Experts of a small language model: 96 experts in each of 10 layers, 32 SwiGLU neurons an expert.
Below are experts of layer 7 (counted from 0) of a mixture-of-experts language model. Rows are named router (the router's row for the expert) and show model dimensions 64-127. Each number is 128 + 32 x the weight over its row's rms, rounded and kept within 0 to 255. Numbers have three digits each.
After each expert's rows: "gets" lists some tokens that make up at least twice as much of what it gets as of all text. This comes from a sample of Wikipedia text that the model never trained on. Tokens count by the router's weight.

# expert 77
router:172087101115142135099181102121104108131146173166142160128155075107142104147130143145132161084157095189156141164157134149080130113146076101145129159094108091147156072139124116107223148090126173
gets: " of", " by", "-", " with", "ed", ":"

# expert 80
router:103194112095110119127208099130156156148087067095134178110077137162100155126137166148121163124148107081148102106125147145119123117158108138092113121096113099102114118105116122131165103080177083
gets: " a", " the", "'s", " an", "ical", "ic"

# expert 67
router:178111103157134175164117137191070087184170121093122122108145088176123154106096192162093162154124088136173140140138150146216084144136154131103139138139141150132108130138129158111168159135126094
gets: " ", "iv", "er", "c", "ist", "ict"

# expert 81
router:154125159152095043149141156088191092086119156126151122181156136127135125140106108125152079091159095075089079127096106137148155131049127101154103094133079125109122117154173169153177161162169114
gets: "k", "a", ")", " he", " He", "en"

# expert 7
router:104115139086111112131154110074086106103112100160116147107126112090058115089156108127107133105202110095161180128119183116071130135157147181123100140142122126102143166064104094068178117086114130
gets: " and", " as", " was", " also", " is", " to"

# expert 50
router:119087153150158156143145065110169093141156136132102159135104210139112178116117125108154140127123119118075140167185145061146098128122173137194194172048135104145088161151140145121177101078149126
gets: "\n", "–", ")", "-", " /", "=="

# expert 42
router:172216138136101127125080182083125200127116134180111078152092039140144152136124172148137131089097151161095091084101118136126125064162145114084102166115134136119159152112138106175110147177102077
gets: " the", "f", " w", " his", " The", "e"

# expert 2
router:141064115096110119167154134170106100113120114121080164103133171045026104093132059124106133095124188150107105144144147075124117118127121179142105120133130203154130135117158054198058179167173093
gets: " |", ";", "ub", "b", "ff", "ob"

# expert 10
router:130092103140153116126122072150148071097179174082132105141141163171120111125067198141105051141134190076112060136185119129107088143185193082155097108125110089161124114095119146100124085109136119
gets: "am", "-", "in", "re", " United", "ar"

# expert 21
router:121136186210076122137039093130113150136137118140109106108111105108153107092146095114155126145141132125135145097162106178161135151097142117130137125081124195120178183176164168174120127103080166
gets: "i", "a", "an", "o", "ia", " M"

# expert 22
router:113143112082182177110075129106123086099208160143099124125139133132107118133198135105157127116186072121141170089107135085076167144101087121140117084114151111092163074141105159107197126103076114
gets: "\n", "==", " in", " of", "===", " for"

# expert 40
router:118116138122093122188137146147143143098132161144106102121142117102184126139101096105103194090151195172135090119159160121207172143096138113181120196137093155145138163104154079137105121113097105
gets: " \"", " c", " re", " un", "’", "/"

# expert 16
router:145134151181080135158129140154197143113114139118115112090066159114137117113137119138168100138097184154144180153119149096126172116107088104156180090155143114108097153155138154105169137166147142
gets: "-", "\n", "–", " (", ".", " \""

# expert 86
router:126124175137142104104137121095154124129158126219096169116125160143096094129127143112172134122111193144148176068116101139139125151188109160112073156161155186135109131107127173191181178091141103
gets: "-", "|", "\n", " |", "\n ", ";"

# expert 82
router:135120147188110172164111152061105129112156074099150133113135142143141166205110179052122174135096116165117061111080114166165119085166066106138093193117099201154133153162130090170149115110185091
gets: " p", " P", " f", " r", " C", " "

# expert 36
router:121141109128125117143102131154088092115111124196147084105193132093157095104115123134171106129103089148112148126046173156067160158181144057093056161102129172128121129144098125165127120152112077
gets: "|", " May", " March", " October", "19", " December"

# expert 19
router:121148107122115100139150137150122148118156115146112158094165140186145112188107147154112205087127149190088139162141117130168171162160102154120101166100138143170109072148125126143105110092181112
gets: " a", "\n", "ent", " an", ";", "ant"

# expert 32
router:126153105139147196147125112114136128122125144107119072117121154117148099127132131128098132089106151144182128140138158063056152079063114123085114093091126114097101070150077114070131199180144136
gets: " in", " to", " of", " on", " for", " at"

# expert 3
router:114140157185104113118081141129092134110073165141170159152172180150157138104115120150132157116105121123150102081077105155074180110115089178126123108178055085136143175118084135097131189083125174
gets: ",", " I", " You", " \"", "'s", "\""

# expert 58
router:160113091163063148156153083151138133101140086118136151081094102097162101104200074114145149126107144168144141117096133164171108070095040141150149155166151050175139125160144126156140135172146095
gets: ":", " |", " L", " –", " l", ";"

# expert 65
router:080090126192106106064149093110118130152089139174148078126153131097163096115125068151128170179105094135171170193151100177156082153141138100124129106121125151153135137103123147194115144137107122
gets: " 1", " 2", " 0", " 3", " 4", " 6"

# expert 85
router:103202117089149157176182076117111119117073082078124081066097091166111151137126136165093168124167111125125089140127103170079131124118113170090094118142112090148111138132134171178194142137105084
gets: " the", " a", "'s", " The", " his", " an"

# expert 34
router:134117131151116127126156109133117147108093131177125126068105088124118112100138153158127125103103145154132122138123165166096114144126071144100153091199112107138019119166155103153158157121135166
gets: " |", "|", "-", ":", ";", " –"

# expert 61
router:134105089148148131071114120121121131112142172103097140137167114144074135131073150143117131081175159105160160143130143054117170157134123106097092078151125107117162127111087104186098116129092081
gets: "ac", " a", "th", "st", " years", "nd"

# expert 29
router:130102120109102141127146192142100179102141124162154069179174106127176061138084080156135193149129112141159159130122118101167142086118087113102105139103174153111183110095112192167138090112127065
gets: " a", " that", "B", "M", " the", "T"

# expert 57
router:097089079128190163157169150076213099146109167146112157110149164131102166128152114091089156119134070137084145170162145130149114147171134072174125113113170090162146160151119100162073136139137143
gets: "\n", ")", " =", " place", "==", "==="

# expert 27
router:181120188130155128118132180115149159130110112120133157101111136091129124150164123090115147151167146130202143129144161144155150118131160191165097134134103092100168121058118101088113126184131140
gets: " was", " it", " and", " he", " had", " him"

# expert 56
router:161109163138182125072095101134157087124115145138144129084143119151140167153115120152085104138094140156185116123121151182094088102071113110123188100160163136128099129129121145154127191105189130
gets: " |", "-", ":", "|", ".", ";"

# expert 78
router:092107106128158137125162077084146170117122122119161158134186178150140161175096065127127117101112104176123154148121139139161101119149151085118151111135171185126136113161176118172058084140109126
gets: " ", ".", " |", "–", ":", " 0"

# expert 12
router:159090185164109125133136153111163133128085122161160129106153150040165077139090111160145102176120106155071128125117107095095127072071145096135159121098155144104119143114190144136083062127087101
gets: " K", "–", "K", " G", "j", "ik"

# expert 26
router:191113217079126120112092152184152147126087154162138135110105130115123134127184136151134114139072134157137151103133154105141123148060178134085137154062161131100082121109140128116126144085103120
gets: "it", "t", "c", "z", "id", "at"

# expert 90
router:091098155166161188118118103146111105112135163139145056120122142079120166124108089011130136172044167135098090117112078149109086120145140128144121163094123183151146183207116136131119088103138126
gets: " B", " N", " K", " S", " M", " H"

# expert 8
router:043134068145089095115132109150140132134069095139105112080066099169141156086068126140092134156160128051157156085158077135091103120173132128128150109146168105141120142128125130114132099100092123
gets: "'s", " the", "ic", " other", " US", " American"

# expert 72
router:156138112185097111099088146183110081168143150101123165104080107154146115144115103176145103157103166131116120185104117128115160121146157129073142047097134116124141113070110129106102121191155144
gets: "ar", "o", "a", "al", "as", "."

# expert 4
router:034134125170083147101162100115057110153070153157155071147179135128138105116112104131162166183124093088150142156141116130142105110087169139125145119169145155146111116126100183160069099122101133
gets: ".", "5", "1", "6", "8", "2"

# expert 68
router:138101152168061156128091146088115092087145095145120094180121115133110114198135070074194108134099182120129114117118154168131179067101062125169172198115070162139179134174150226115120181117139097
gets: "h", " K", " H", " G", " P", " R"

# expert 51
router:142122124189152205108149094122107100100178180187120122201100161132101117100161177154100163093162110082133159130182169141053154130114125074107136180113131079116123054164120143102120104093119142
gets: " of", " in", " and", " for", ",", " to"

# expert 88
router:110148099118179137162123102139110130145159135093128166168049083088105110133138180149098162115124141094155143118136101152205065130141153102128132156140134120134145074136138129055157122151099100
gets: "\n", "i", " m", "u", "am", "oc"

# expert 18
router:163103121171131141098096102127194127152110117160138126128099124069198114124092185089131082139177132092121108123127061159153140124155101095162151123180166162130174148121144153148175097165082177
gets: "n", "th", "m", "l", "c", " first"

# expert 93
router:130137081116160118121041147140096112131178162078162161083100164123139181078102118153146166086081137100136121166113080059141089128153104115148115136102126131098095163122130132113110116132084105
gets: "in", "on", "–", "ac", "an", "qu"

# expert 87
router:111143127118103076110173058145121158186101131151151092124152128068141090103091097169075190150171095102155196142134115111134129168153120115094160171143152101097160107137117117177095158112119134
gets: "2", "1", " 1", "3", "5", "4"

# expert 83
router:133135176138110120179158071085119063131089116171136104166110115143163115136083095138109116090084135151143170192126127160150126172141146106133163147164156137131077172139161112100096136084171178
gets: " ", "u", "ș", "ij", "ö", "í"

# expert 52
router:075115116149144159187133179113080101125120171127126114139062138098165102143138102124111125156163185155153097108074103139098172057113128175113156112098092061135134181149078083156126157198153108
gets: " to", " the", " was", " would", " not", " can"

# expert 13
router:113098160140164121132150081071149134125090181112134158140153137121095102112118079157117128169127129140081155185094196115119159131138172162135102146152119102134149193106132127137107067156108116
gets: " ", "\n", "–", " —", ";", " -"

# expert 69
router:156108152161185142154074144065082101092164133152085144096135116088146168127163125138190127069092099155161120082104138141156112158154123105068111098145146145163134048123088114160175150128132121
gets: " |", "|", "-", "===", "==", "="

# expert 73
router:154086117166101137096128105105091128104150138135159126130078100098078078099147136151106143097194107119171168146103162131124181137144165177125136141157177133080148140102103086110188132090126083
gets: " and", " was", ",", " is", " were", " are"

# expert 6
router:068164133100185094152118137070127090145185059122098114113123088094145104138137134173156126159147152099128114171187159119089098172077126146120131154091146143056095093088156165140108114166091129
gets: " |", " the", ";", " ", " same", " 0"

# expert 55
router:126166122124159129139144165141104114127144197146135082155097070109114183176142194135129107090088164148121088101063113155159127137182189104123105179129142107167102068114107132129133104080096127
gets: "-", "ro", "un", " r", "r", "o"

# expert 38
router:115113114153113114151118124100140163147201069130133164120140145181137112106093131087136169129095148135087083168165121124151181125115128102179183111058081112122137104195162173149159148104152095
gets: " S", " L", "p", " s", " P", " h"

# expert 92
router:129144098137091164080145117132073159113127164132140139110097101106186127125098122156115169148084104169170086106114106155114156127106144200117104094102109098105145116181124096120106217189146167
gets: " of", " with", " the", " by", " to", " a"

# expert 95
router:170184121163125166140111142164086147131162123130121137174083157143065094168115132144091085130081141087069140158141149095096062082083086151062098132168100147102142108115134102196092152122138103
gets: "g", "d", "==", " n", "ra", "ct"

# expert 23
router:151188105081156082189107111151074163118133111087122094129092084103124111133153140144108195146129093111156092101093117193107111125142094139075089146146134117113103112157134137174176122123089113
gets: " the", " The", "The", " a", " his", " this"

# expert 91
router:109115147106097159136107080104143162103090119183162084133134141126126136139083139073113133109092164188093038094072104124121184130120053167134124137115111132147156159123107111126161111134134104
gets: " D", " S", " C", " B", " A", " N"

# expert 20
router:096098132088141165129113073167147180111116123189106074188093169112169139091165082140112098138115164139079144124132142115113176157097141107094131136135098147132124143133146131211107143170176110
gets: " b", " ", ".", "c", " B", "b"